Experts of a small language model: 128 SwiGLU neurons an expert, 2 picks a token.
Below are experts of layer 5 (counted from 0) of a mixture-of-experts language model. Rows are named router (the router's row for the expert), gate (a neuron's input weights, with its number), up (a neuron's input weights, with its number), down (a neuron's output weights, with its number) and show model dimensions 0-255. Each number is 500 + 40 x the weight over its row's rms, rounded and kept within 0 to 999. Numbers have three digits each.
After each expert's rows: "comes after" lists some tokens at least twice as common just before its tokens as in all text; "gets" lists some tokens that make up at least twice as much of what it gets as of all text. This comes from a sample of Wikipedia text that the model never trained on. Tokens count by the router's weight.

# expert 9
router:453474510504521417590467536505529475485436469440553498490418492561489527541456442469513528522556488487480508548509516501473547511473513504528467511430508459551551575494497520407514515537539509470506502547458567485497474550508478463487512528521471466521506577422511441555475485489507513509527532504463480463539541560569408514519537508498513551521457542518521456477506511471519484506482498609516507532454496457522623502484503501479511543446454403406527492436570524484482552533500475450415467547483474467549501453551500526476452515478455453514467581485473449579508485535475512450475518473501459484457465577527453431450540495514612575524499449505515551537505562472510510522524560466506490492463403542444488449499565524463491535459538552493455530496418497526555517493474507
gate5:483469470539546506567508444509522503490513541533556468484487511502520472485499498438494517571445572484479517504532544446475548467485529469462529575562509576515411490523554475557482495446524520496518534469487512469410505533486517445580457538513483480553493514406487555479558488499482542464437460521476557470502525424459517430483580543557516509498445440559549533554532460469496457482493468523541445540567501470513502476507479533505451486521446431441538466544550449506418452488523524597436564512567493525508528469452490512539439509507493540498508526443456471525534515457492526515509466501410480494473544508547472440494450547505502508485507497473484470428541548560502525502514499405515624445458461509538438417495552580478467535507517510571548460570486478487469489460472454
up5:490507528474566484419477491600521480493565486474514500495500516476481431435516437469467548447501542491522442509504471513529439447486446517505483499542510526476580513476489465452564513448488465459494548500533473475535566481487500545490433544496439510543463543418486450486521472533534437506541487560469557440549450443488473505415500504500506472582503512545523499469524536476454573477500571497453445494528482548536518428462471478484479490515504532525581549493513558554417560503537485493511511413507467546528485460521540581500410484505512534520513463512591580453480486507551425521506481485512502568515488514543513537515486497400418474597452526509467533540534477502591460512537427570515490498487561528484524437528467461522539502467483477489477437520541479595469493472550454
down5:542523505487452509521489542472497513578428444529522569527469454487439525491525557485556538545589556485421491510532608541484457496505483435554569494528454470515451514473593407494513521529618537546396520448491498545506590497500484438516513444496509542467525488519535500523458478481480478454495518521509482433492429545536540487534516496478530521520542508555574412485545479479454533526440519450470500460487470475509505507471488451481449519506564499556451447457495486511456534519490506481499517534495428508561460492501495486479479525485508467448572519478436499540482480532548537445549602495515486510515506526506508389509541560561456450523527433483479477496442547549504470527553501478446493491462477488443529496424492463475507600589458529496464521550474490460430504471496488
comes after: " ", "1", "0", "2", "9", "–"
gets: "1", "0", "2", "9", "3", "5"

# expert 15
router:435486560508514481552468548529502505456467483515607499502463445518544503510445519469491551459544512481482448564519516457458557508489460525445497536439558530495587476478520508480453453431529388431517529596451539556526465521541487520511450506500551503527551512498519493500488548543467546437440454518495471486554576580569511496496477490496497522487434536512517480520429530582536542519447533526550531428503436552442560440494460533466445465505489501538529524436495503435439474460494465399465486473536424516477461485589579485514511513536481498520482544512432461564563546487494515488425506446547513503437487458473477506501503509477523541518462501472543527521484409545516450459548465541492476487450453552518489465551495555525501448502533541503493457545470519522513472594465479
gate9:502533615520550479465494493494510471524558495446505504459502492556448531587494446519487420483499504542518509429492636538532598481575498485386573498494460529555432481499475537462538552476537514492506538441475535534562409467570484486564494472482493504551434504539464450524529522468500505511527452492487533466489520573583567502465478513483500478528512469409438506479472599489508527469505516476508483454526461466502505496506487437475466456546598534509535496435441564489451516536508487489512515551496408507478428506495480485490524501487412504507506585573451485496476446431413476467470531435541462516558482487516507467513475537500517541438528488546536463485527447501518484460503547541478546471478498463505535498476549515530561512528492493498496492521476535486449540416549496
up9:494499464501569455524509558489465466502452544523513461549488570439556509474444465543404536478468519497447532489531483563577448553483513524542525534475449541526513500540490475531514568449513516516538516476501440483526507500462454463454470495478515546536471470489540479514474530508542467464460449458512501522510489520478427477512485567443489455470566581571453572435523515529524548512487443512455514473522589466503433496463505549490493535535481542452539388580455495519483532511474541549547511550497490559519496527508446561552543428598431460526578550505427509516493476572461552485472497478398434487564559513511477466540467485445489505493495540514492500533490437463505546464528478411558463523527569508495495496445546525518395482466497469542493545459412503497494478532468511
down9:582508549530483418470508408496497429528520440543515474538453521481519591472514464558450521513463484526532531456530464421404511495548451560471530520443510450469557461478500464420506514540471549577522529514533507459547518520506494449514499536491516538466482535477436524461508532497525468536440476511523516520439533536470493520457511523500489529543479545418542504533465513541545540573519450525499522490464479538442551535509521519520513482521607502540509491450482529436515483525551507510500481478570461467485435421458478531422505464480473531540503486461427517486472470511512547472402511480493533524489478498426524448527460528450499493512486557601518553553505583520447465546457482494531532523503554530472457545402480493507520569443528519533546541445520479517494539411503376
comes after: "\n", "-", "5", "4", "6", " /"
gets: "-", " (", ":", "–", "|", "/"

# expert 7
router:529472539486553370536458537508488522428451516418586450545447488567494432533474510455523483465590506483528473516493430493473517535496554452534500519465504499497512530420484532494496472463521454504560556540482528517468397486519504489471481540516522511487525583462460474527505469502509482490483483554472511518504468417477438478510442496500457572523452593559452513486450473472561468510487433520553419540413501530550593541515522505466493482502497507506511504431517479549581519437512445464451473480466461535534583486616481475476483483537562534542412582519413467547533553468544514516501572511506522489516460554555510454436520480503496529469522465514568500513569553480510498452494530505499536519525537532468508488477532497486439456488483487523514527516473458521506522558473564
gate5:483495436544484570494556445513473504565536499514508475511584545528528473524482515482505494437448551533460448503488543498511427534479494398577531462471586533444505459543517436578550458515520513505522411476517517478568476535458503531501462460508536546518514503518549509451539498443458508526512496502538535501491471442439530464507449502483523447428470496542489472485504455499571560421551530485480470424493520464555520501546468495488528460520508442495575503466480484388492514569507526517545549548438565502457500519439496539540476567532436497468469452526556519524459474535483492544498459536496569456502525491537411528478459465514543514488556566470513588537526510467528455469497545419498490533491547455557549519477512486417506553460497614506527531427462424496510444512493475
up5:549475436440518451534498458543448520510562486526424583507589548427510539501470502504458477509516475511570508511486541537477506489488471471516469443549495513426526572437504464536441555498489446485461554451510509551542515530497524466449470520545539522474441491540515520516560495512547496508519503524459557479520512482506485516552437557432509460495472477528514462530505479484541471471490500546432546491529509462435464445545499506575456433561504542499467523561505516551491543515490438480472555574514453566494476472580412460471481498556450518528464605495489455519480568515554526464526542486453518513502530470479457490412448469546453584547528484479537518508439529473510556468435542584496563545451489531461486482519470475493532462431449490515574561479479446478486444569426570
down5:537487550475506408542421509477507458463471491463434454518491425546472530507501394463413484585529456543526474518472478460488514479514500541503468579487501478506473542463512476495511512442530497516490528495457549534489480493494469583501523579516478549494521533493427551539543468478552482499554476473476529460442483401571442498592504524509512556484506506489518519514514532514489437560466459451471489459481523485510479486547478487406563468511466492479451495499555577460504465469501512514461487480452466483502510528556540424498510526529532533471494507483463400512559548490572445450462587509489543590514528470528527543551523582465502619535500485547530467503533480471411434565581526522493531525504536524521485512516510412566479448503483454463565545470444537508447513478521484
comes after: " of", " in", "'", " the", " for", " with"
gets: " the", " of", " in", " a", " The", "'"

# expert 6
router:452489568498615487560449527452596445397508514471539457503440481478539514486467454499537487458509575470481454551495422514505522489453503472447472493455520475493527553454540564520460520489537461500510495507371566500487469481522487503569505546510550499476513575455494433531488470482474537455464500550510454491479487500550465473442457462450434525516468546561541488527482528494478496552487467499499467471487490471545637531500539503482539511476517495473530464471492437470497535485499506426484521475437414580514477458583515496560526531500490517519491566519450594471515542501485536468569552472500515505532511490529505477503436441471582532458505502497530558524513448438506527442515533531523549494506472454496546592532490520496447513409531585501428488512448486514551544526453481
gate5:418540491521499491508483457531491516497529438552495400458470518520502465486564489477508528471470462493538509523453505539549455515505452521457446569478500593456491424525545543547492482553471436438440547422548526531461541490499556462543520440499488463520509490526555459431535456451461505446467414484476550538497474442507437472449456514583497485458494462491535479559530498516413507514520507526459541546467518491556465565486469553510438448560449533520544504501512449393437518484539517568468484494548512525471489455526560495488470477480525515523504525428518454543523552558466464575474508531483522532557509514546525497605448568549439514524500529452502509490540565575473455497485511489450464436465607514413519544486528487521519431529497476487463436522502487484492467499508552
up5:486445622537505526449396491576461497452509497516478498516459518457534563490509446490459461512607510486540482504461415542517465526459465556539536539417507537461497515434486518483553489505482519559540505485485592429501498554485502504464439530509561475443463562418495490536512468453611506497452468550492477463444501589502436525527450555552527488519476444531542476491503543581561516511489488490483453484442543434506540464488528566525486441425425544547492465510481563578487568509521519504531540510524530466465487494462509535515490487440459470503517489567502455476523486454499412481543509528493477555480546481453483466548483471500505490553483517482552451535526544518503521497527519476494473510497486518517430439514555524394549497435488530498536505523477465500587544434485504
down5:508494568576507487487538438518493520442458456529489507556473488521511462367507481513523418469541500522514514455508509415495460459509615575468557497501493503469493503441567521530514505465505486501501504465431494491514499466491481493430478434581439491468517532446462551526448504477483487504491473481460542496542479567445528562531412530453459548504517432587538430500481562529548532528466506512511486530535484463454515474486524447490514541503463515547433551429477507579424439572532536520538475548469428494428554440532535534458554448579473493495488461524547506485473549525526509499546532538533468492449504428444424517464507487482537582511493476544531580576516463548483452509493456511566512472502513459551442525489534490460554535505496503441578526532520500528517497522462477
comes after: "\n", ".", " |", "==", ")", " =="
gets: "\n", ".", "|", "==", " \"", " the"

# expert 8
router:494490568544521446546482525433541542422500480458546492486492464551526475501463522504516499521467441431532509525469430551474493574517544510516474503467519468503444513453553553528457501464545433419549461473438527478549452519515515436526485555468462469568542514474492493495460515552495504477508469468502505489485437554563417516465526509488466537489439559519549488499507471545476529444512461470574481518505512477512530492521462466442459495465447521460449514465537517446577550509476492450444469452504514463513509511624536563468443475540527478486508603553452458474520537553489472436454524542495533465439490494503590465473483514537648553420520495520517507537563508504553525507536522540484530489521453528424525495545549570452473383482503523514448501498485459485525526569473450
gate5:533502511505473578531462572470517458540504541511514409564472550495498472511535494491518463494473482499588528463451504489552402507616556480482484476605451491438495516466557479547520433479504490417521514562529580489462467503431491544501488562585532470504479471554454481501451473508495483495466513515519521493544579528511474540499550509557518392496513529473511502467514496586496438474510464534532474425415488498463520505448505487518486503443516457535448504498524572537484565504458497392501593501488479500503500491514519533502487515565485476481555466549487519510511468585539528517468457531525537504521501510453474479520482496516528492549555414509492585494497476509425541461434447461477563553423424460515453502560444496490527493444555523466483498466429561506494539460463525
up5:591467531508466491489505525522490524517544557529500513413492457445509475488481537462470551488508428529468510500480569478445459443530517455519443547505609543523583522448479472484570468478579512509560564557529508479519458522470455483561502520509445499496472493507535445492497480443483484551463499479404496513532493537528412546521597466527485473532465530428475543490527523483505536515424511574489511473522584576529466503448522448508495530472456539482416489521428450416571520466483523520493547536506477630539541511477452464475426488474525546517545474438542532463474488534497495537501453509567507549470531449461444474476530468478615488478510550501532493480491436550529528503438451477480475448520510530477458488576512496473531495466490507483488532418508478405497515508471499
down5:562520528493498495520595536511441496500529446486476476565490488497546465547479461460508549435529448494477549437485556458464471456470507563495482416499451496519467522507515446426545496487510499529498542560479533517487516494458513563524552563554480483512503519548480457465526514443496458403569576493510497418506529468562503458533515444577523524510531504525504450533456473425553449533513511465548496522519534504505503506445525568564464494386495520509502557502466569497588417606496476448461456462545494476504546459571476443510516513422551552436494495502508570430549521516455508506383493529501522463507430548502561512526540480416465457516552537552473520460477427526520463527477519472486494498501624472470517485489517486504538529489502469454467458478522472494519527463501494
comes after: " |", "|", ",", ";", " in", ":"
gets: " ", " re", " p", " c", " con", " un"

# expert 2
router:526461608501511465524370505503503562450497443478581477479469425609433559504424468477518565493518492428557498492518490490491564480510518489426457546507510462590515508505457552506480514522529469462531509516495518509519520551487518540492529617525489468448579555493506490520487462564481476506492484518489446461533559547523489497520482524477463494549438511530545477438518531493532471472499506488471492531476471472499552532529527500474475454500516585450478441424579488499480525525449582486448530447513404529489522498541514469464527496540444461484422513478470427430496529536508553496465537467525509449476518540476393509449521462500607536486544424469512493520529535519540496469506526434477467521484468473431469449496554497482480463578469547555413511532497494522510525538492508
gate5:569534518469483542512503523571458456508528543457456513558463454468509430516417510522480511499551482469522564526497534493522464507434512459507396436504498579511491540508508495454564586495503516472478529445443546548536543576558536493457504452515496498445529500408502468448504456393460442470484489451517522548473511511509509475502562537491523552571540501499530541468441499519500495465456488448571498459542396481465494560508527553471505519505502485471524518514507472502571517415515502471482560514513579493480481408560502450560500517538482518534500448541466501455430513511524500400496528516467561464424497539493515485523510588447486509428534484470463536513531514508438506497430500486600555483548544532485539455453457488510521541560495436436463517528471475563452499550540471
up5:515481411529500546425489520508497473541483470488525523537455457554458533465465523458524494424504441498511469537468507565541493493398520558487452522510495503563491517517525543523445518475469508494397438502544468442516490495553472445492480493428496584484513413514499438413466534511474467574518599550491497521424527408497454469505457441501537435565474531518485483573427557482483500530528521606506497523499508542513504517530491540543472513504427519467466515538542513551523481501424492470469485571514516504486519428478512508517578549450504436489525546490507487543467514510507491454477537526471536523565548485513505499489554558437450542501464473519471605496596531494515478580506557559499490560494560484414487412487538463484534504549506546490480457477500450480503466503458449
down5:477495519523500489503502518540523498521505478476453467440507507559516483457479496488532502457446465560438464469573511426538550522497554460460441520480516502469495454522465514524559481472528507458575460477508464494544519568516429514463518474491446505532565479449542513460442478499444473428579492531524491489502503602535447452485542487419455478513459469479453592524550481578512533578533483471547495502459480555531576496502519553531441410446573546446567472466493511496512519513500499485490488475543483494508512472528484602583520491454534431503449483548472450569481516494522539477479473476518537427520558500495523546515547560517557512490581464461509520514464479550542407415453469412483484426528513494502477516578499454477491517509488487516394489555578531463475530469565546
comes after: ")", "0", "3", "4", "6", "%"
gets: " |", ";", ",", ":", ")", " –"

# expert 10
router:430547523499507447596497543510450475455481578502549525484508459504513529488461492504461527454493526429469558546570488479507531513464497488470506501387497482506506559474424599500467544493520524540492472481444538507449490510466529520488529561529541454555477493470477485599513518544470509434452506498555526526563527523505479549447513484447518472540479506593468483495518490563531494448502457515452464485488484466475550526575505488443497498475530499459542462401526514525524570469507458475519509490464465563487424399607525468524485486496468412537517535526467465447521502505499484514428444565512454467438449478480529412445539449511527517488485499439527516502496514454540523517509563467517489517551505505465530478596494501487425447511501606539465575491480456556575539487441535
gate5:513591510587469470529491554533506509531582514523470486469496552505535441420565477478562541479527558502523519495524545610447477591449553529541468525507499545431429513433480511492505488457527472554434598551547459509504521427532511531423505528417512478499495534508483471479563472497481450524451539459517519463522409432523444573550498513493472541468482470497461472495521537538451430429566483467474512522453477488506493514512483433503514489547527568521508494506567465513464477532510457578411504516548514488490468490523429517497541489512535504495478490457541480471419562474529567465441478541532511548500506467545501520507518492465539478516493477508507450539531410514526440464557512516506434482462566431433478481528464537452489481473553497487542511414507518591455540509507470
up5:522514487510485464501510558520461540526588475550498476478517437574432440512490504472378541531487540431471461503511576442531391484553506486530432494546474521510550511451560523531478488538538508486457473538540437516512548533515460437468553467457451545542520531513501506517460524501495469458489561472469459520505564520551495530509495466510500466545508478434515423557448489607517441491460444497502471466501448466478524536453577490483527458491444471513538498487529492547441476449503497490504556451473522497531525438444501506581456586506516519485488456525456539501570540481429473573446544547508500540562415504527493525448468449550498493477541522508473454471509479542546523487557484525493441546525457536511454496457441550491454485490506496545494566475559586539404544550437464
down5:584497507575543489466525541391420497513481506466421526446558529580430465471422491512495474530521597453529483490484512554496464543526527506497507431536525477549519545519567540479402522491511450553534450513499551528511540432512483546485444440561522551481511496581470500533556490503481502471461479433507465558510473525486463542546481511526493505462455536443519539477512472530428407540562467512553470503496537481562429567537484474407458568519514510492544538477524474463516478512523497519461470515447499512502489481446439479503492459474509560522536448483533546541515504450475501492437477493462519534400542441478550566509511523513503524485428523520438510515535453462486508523562466535505482539479584488524493518459439525608464553484496506522438462559477496540440448512510446
comes after: "s", ",", "ed", "ing", " it", "es"
gets: ",", " and", " to", "s", " with", " as"

# expert 5
router:516445592489575404598482547519464486437504507447551503535436478529576482555473470466603503522490513485478524490501518438482533479537522546459459571443518446494485503466439517515500494483490479504504516532515462526462457542496507533587538612484522456518534574445544456510493497528512497438522500473452505461477520533613532447451466497480420520513401530540507504418491485453509463495480509503525465490488470438476487561469500485461506481454464408495536495495586477446521527499514460443453517542453467515456504499533493560431516516518516444492466582503506509527533489428542523471498554526532478531480452562481488505461529483575568487455565538464467474493503568553458570475492561529539503504525483543412520501520535591523464521438504576518463521468447537503492518528494492
gate5:513550524435414514521493532476497484522517535543534504508486548468401495477471497490481582568524499440547567488428536497550514490506584506497467522477489580519436494482572371552566477477529540562543486435497478530476500502527449515568515510505427526499479456498551599485462512533574506525509507490484519516540531534535387490494445478495488520543458496560480509511402437503479552461506410555503497545460535511512515510546497441522476461520496497519550441494454417465522517486467483479467468536568479501545440518517521501501489423511519467495489436451540461521517462519502572520515492523547495490466402543503503437514463477528543413496492568541518569501484495457425483425503487537530548486511468470551476479555571465490475531526494479488497457539440491512527508551399540
up5:480493531521442429483465465512476493500491476497564535469536533565527502490485531507482503545439488415541468489473496557502482539407477439517426485469561441498540447438581505471466495563539535546556476532519525496469482477501554550510429516500408522480539510526461495543501460391465535470518489522510534499517468434522493581441478490442445473468524494437479494440513470524581469493529541553483524463476513580482444488473532468519549510439589453534494540437462545535573504475530475540527485461524500529485590497534509416509473468596552512397480467504525503488423570410506523459458550500560530492448466502497523548491461505576539533511514544490542547530510542504510495471482513510547527464504514445461511488527474552501461559496557509547515572521565500541470485401486476
down5:476499512478499488495524587491530468500457542461426518517489512523462515456494525524493461507529471499486442554545513507456533540501547438452498494506424546525457547507515553482506518552514501554497552480449423507522497457532469515487560446483578445528448517520485491475470475503532560511461587374489451467555516480491475522514457565467569542517520477584455487499557521467488504564525515418500486548449509546512501536455508412555514439525517527524461504539475452487479491536521482506536502544406489490490492562516525483451460490549463545530437493451433517554509470483500429400478491500519532540437478519506523541580484542568523434532442529578502428588477498502557495471497574487486480479417453544497422505400466495517521609534511485552536508488472487522482458548441478
comes after: " ", "1", "2", "3", "4", "5"
gets: ".", "1", "0", "9", "2", " de"

# expert 4
router:529541545504577427527440438466562497423452509468571475502442487487549459499498470476542492483487518497498426503519564518482502496524550506452470542446490481555571588469456503487517521448459448457524535545446531515488457481491458512558535516553548486542496538530503477532521536487494473440475585490464479417528478564574451510458494439508448544547459481568494477495507506450530512525547500563525456513527462421449551542568465549448439520506493468506557466403521472470537607523455555470520476523451416476495502513514559455446518496538510468452523496519458394508545537541494433440481516545562488451463482545536528521432494487540535511466464487564499505480514569475511524448557559433485426524484461547435466514479546501516493443500472560497439528498506451508541510487517483
gate5:476487521467581444513491496531491557495496556547472498518417555504523475486513430549459463442471423461548483482530528531501486494530426473480501544529537479503411565427502582612525457547494478543457514483357591551531515538537479617490507441467514556479450496530511470539513491514437488480493547492523480575505513521545496458472491482466488406515493560523554479509495463507476506513483545527410511478459493500498498489494488453472526572504502561425553467422534488475544478565475450525494520456474503483529458448530586480466509528534482439497498471479516470502515584557508457544489458452490527481500502486589510537537457478529475510400544489514497541441549559498512557471485521492464493475509528412535511457506476587542518466487503570477499505573487489510518501524439495
up5:549486497487420500530492556412488567492517571485466476451462501527544470478485518534555538487519464465462554472508476479487567559485533498523506557488552431476405512489464505434525488554545410613446489537527456489503498454472552511475512423450477513508441479512569524513563452469490486519474483432493497545465458463500555521479570509538536553468495493514482470536530522489458456537487464485466414459516493567531450527466498525513473482457505446542580522480466467505520535449553463485482467499530495574498465547514572475515461521531518587573486439593458447491526454530512465499516506481497473545410480530486539491593520567537511500606529489548499486474497494472457505470561470447449504468524535556552496473556483461533536465494436395451469500551542486516496569531526460
down5:530502489527459524512411427524496458477469421508472547500490491546491535553521494486484494485504442554465484577508488484494542530521517567438501489525457412473542489496516541516525488527480512545507520546524458487479447465482571494462525603496478488517372538489551472540555470527511438455495446555484499509483495494529464507516565524495461475511546522443496490474480569474474504542532521563499514519485532553510426455575479497563489414422522515493526529509435477422500386434511456560473500491408497452467482428507510498560459536519509527577464546475540433522481509461430516466515540505553502521516496505464542518540588545477549458458547516523527593522548509519483568483520494545461498479485575430461432455535517523440500519514463449588495568498458499487430543514521454
comes after: " (", "-", " \"", "9", ":", "/"
gets: " S", " A", "S", " W", " B", "B"